config = dict(
    hidden_act='swiglu',
    parallel_block=False,
    init_std_down=0.0,
    schedule='wsd',
    batch_tokens=32768,
    train_tokens=271100000,
    dataset='wikipedia_en',
)
Below are experts of layer 5 (counted from 0) of a mixture-of-experts language model. Rows are named router (the router's row for the expert), gate (a neuron's input weights, with its number), up (a neuron's input weights, with its number) and show model dimensions 0-255. Each number is 128 + 32 x the weight over its row's rms, rounded and kept within 0 to 255. Numbers have three digits each.
Before each expert's rows: a language model's description of what the expert responds to. This comes from a sample of Wikipedia text that the model never trained on.

# expert 13
Narrative verbs, connectives
router:105062140133193114100104077162101074150119115171096042135080174138101109132076135167150186064110154119114150129106084126168155137148127163140093103070080139155137118124121126108143163167074135166114103087084091081096132142093119162102137144129171090076089113146085159077114115080076138070145116138163103140145122161131129115101147123107160177105144124098142125122142095190069070100175128095122117141147102141138145125120086180144159133151108084118138151143224086122064117091124126169067170163108124100106135169144157129137111162064139100068133084177118122118128153181087169064153153133122093054123079102140131173171182099136110131087189171096119137090100177150124116097102146158122068091157129172104125164156081173138135126166167129091082139078149139132120108109147138
gate1:103151078133147112142087109157153169146078117153122187104073179121130119157074099095121155110112113153115129059087079154085105127140105152116119151156144120050102092097112134089127120105104159161083130079131123128112135131105101145143172120099101182164143129187111110100125096126100104148060042115162116091114186155085096120068145058065070144146154099109072137136114087148143113157150112123075130158215123105102165152108154137159088161132131109074196134110126135136109140125116119117149100212111152120136174149114132168102101118110134097092092145052141144140125108109121066140137137115120124136187089107132084171135180145146049105121174179098153120121107114165065142073120165152120133072071145173114134088109066184088093080172100122142113098085142124163130099101082095
up1:120108185101130097068064148123132071115113139162082089141160095113107105135141121164133132091145143111177142084181143087120114145119078106171113117087124104179154160133163142091131174117082140162131123125105113141120122149131113108102080076159133098180122133083112145152151171148125109164112148103123124124116077157119129095174106128113145182124118084170162191123138199149140113116068143111127122088066124184147159126146120150096129180129178163208099102109132105172142111125082115148134133111091110113095137061122176111164111126115145155211098110211115120111218116144141136108157092054089153093140105139080171126182139175097193125199101109181103130194160100162149069173088127094126107144213100158121150105090140078130155125103127146140187177105128115098156153089080142

# expert 14
Prepositions, place nouns
router:121123165108176145103094126077099134132192158123119101122150105129127159114125109149113086100121192172157080082203162145164117060100077101153150133173090122115168128082111101070168080095172127196125103084124120089151143100112139116075075094169125102060125144097108116118128104203118134110141198111092135091108056114106099093179098110115079115105153109133105139109157152180138105072052177148132140116109115104178112126102104129138151150162106144130138126119137057104173192108123146139101129087180101186135086147167082158135122139094161108164112167137162079126126140175115140094109133133136149107124120079070189172127168138170176213127165114142081134145109086082098108081175124107136134131134050119177101120142124104122157091122070120156124180113136093078121097126107105
gate1:102150047135096186072121141115118136131096084126090234107183127135130237123176091146121111205157061139154161069149139148167135127130162135090155163121135163095137144195145119114162121127139146152136084121102143115096159161109079119092114140107067164085167100093180132070111107074124135115167091142118053110117141114097080150109135114116137113118103139131141120116147158088079137183161167081221162150135099157110157150105120122071133111062122166138131183108118104087083129125138127136107136114126197109119091167105198149119098124110125132112146156129111218090116123048156121135154141079178108151124111150130150141163094147142146113171122100117190096120132114166139103152163096108137122133126152097112115136167154119138115147168108186106170147154065114143172106101194129
up1:085133118155110076139165066114148166124164126140146099180132103129167132121093180177121088085121153167133108130137116121137168169158163107079107118107119192183135130163145162161114072156148140125101173126100126136132052114150192160133166146109117082155179068159111147162153171116119123100097131110129178154049159154131093109155079095139136125150176134115115145097182111128171084114116118150147086211113106070069149221153081124072188167148109133124113173160143142118129156140165119142142128179136137190135136096095083125073108180143137125120161116110135184122154127159145067154218126121167043150140096091141112114114100123112153091148202129165133148159126147180137142151134167123147078164083132188130116119139102095086136128151162103132123173109137155180081148083077095

# expert 12
Capitalized word starts
router:175135159106142151058150121153151084162104122121088162136133126093119125092133136154100088123135185143165138102067131191122123121183136091173130104120100114132051057158094134111102135147148133139097139151156086115129156146130154132058125123132151111200133056107168123106162108190148129138154164126121159153124172166204120101105092166111102138165123139102136124126163109131116127154119165069093161144145108189037153139135093083123170079091170094187111108125099117141099119183081134088162196134121147162103106085050140105170139114114141147133119148146119134137157104113232163190177088109168100153125188113099131115087109121059173148121184101099134156101140156143134079122131082080188167136190127120117131163153136083161183122085099161141120123156112077092143106087146114
gate0:150162172143128112095140139069168040184129159171111161132166130131136174085107093135102126139111102099117144033102098093062135147143140142133113120109105127137132133127099126124180127093079089136072127155116044107171168121187114138100134091091161155127126091100128158110104096086121129102130136136110094090167123151121180129117144137106106100157115186154074149163136126083130115114084147037142204147097168177076089124126095118158186098111157088167154144136135104165119148109135145121120212141083150205124142117084091192159091150091156137119119101089092148177125122122191090148121062124154088106118202112173116169064149135091115118176129153108087137131111114109107085111148033162114124130168084142106126108096096086097152155111115130107123151180151122175136155087118165
up0:098097102121135155179103135132123201104118134143082132139083149087127151130152138170154156112121139071105066134105141135154102107134094119147163145110106089140133092153128102155175161125066220125131120157180149107085113047098109091136128151137152164139138152129102127157137085155164164096153119109113080118105168091115144144153108139105200112155144165062126099122098112117094094130102121140087126053169125085162144089135146172104131153117136134083139191070149165091159136083152101125084101124154063160136140160203139153066129086119127143138133150115141109163108131204075115149080140171103181152085118200123154123167126084124162105119080132086140165104126127085137197123143145150040102160103110110154142130138204167134068070171127107119185095086216130101126132159132164

# expert 18
Verbs after subjects
router:107183073110133129129198043042163105171130063106091138135137165111162115116213097094146119139172112150149136111159132095100126157106102131174126136126120130123120085118191136181143112066096086168147079105116066179075076152166113042144100122121153126154114158139168148137184132158122105102106154142139096143109142103106109173155143127142129132109156201091123150147097140137124119160110115082155127133092112087080138233157127135128079128112089111119128149095135078154113120127148176165100138152121112117107137115133135223127141149071126109081132116152112122097083091153100139176163089126191145099146143119121108134121151142138143141137196134132179149147101157101196108140139146147051142135130155124040147127108139160138172123166133136142090149215089179141103175082077119
gate1:160205150112168172171122061153211076156114159106089073119147131099166089078177130161079044115082117119109146131196176084128082105104187098119206155127143127137148145167176201163136099093126123098181158149123068161098105110142159139076132155187150137142159121123158125097124118151163200118135124122172093112122118135126157110176165174166133187144136151114125161145125142122133134127070127105163161128140188090134120181188121101099147163089181135148114161118131058176166110084172153099127112132144161127114056149143150123138119154130113092119160149151113172074122085112129137123149108103124157158131124112178142112145070170102133155132134114127080092133135149127092087129160103188136177111195172104135081138198156111132183141130133121119203130174140136125148133137105162
up1:122209114184153122100172154110131095184100149061160176116177128102172109134056101097124121121109129078126164139130126146155118073181165107152141090129175149167169093127116148135108110112115143075104093140138160138146113131047108160074113172146164106107140081133162104128199144151127111051132137107179130171133141167082114157107079096144127162135112151134099103102102163123094146137151105095117112069139097154090116106142092141172154084139156136121107096157101130155113146094107148162144117123123139219181122115107149129140144097152142210100134113140117147147112102139112097164156180058141102119140131150081108176103024088083166114225140125150107113125106124143085064172126154145084125111166063139022128176124139076145124119135133159161147124130123098113135109183132177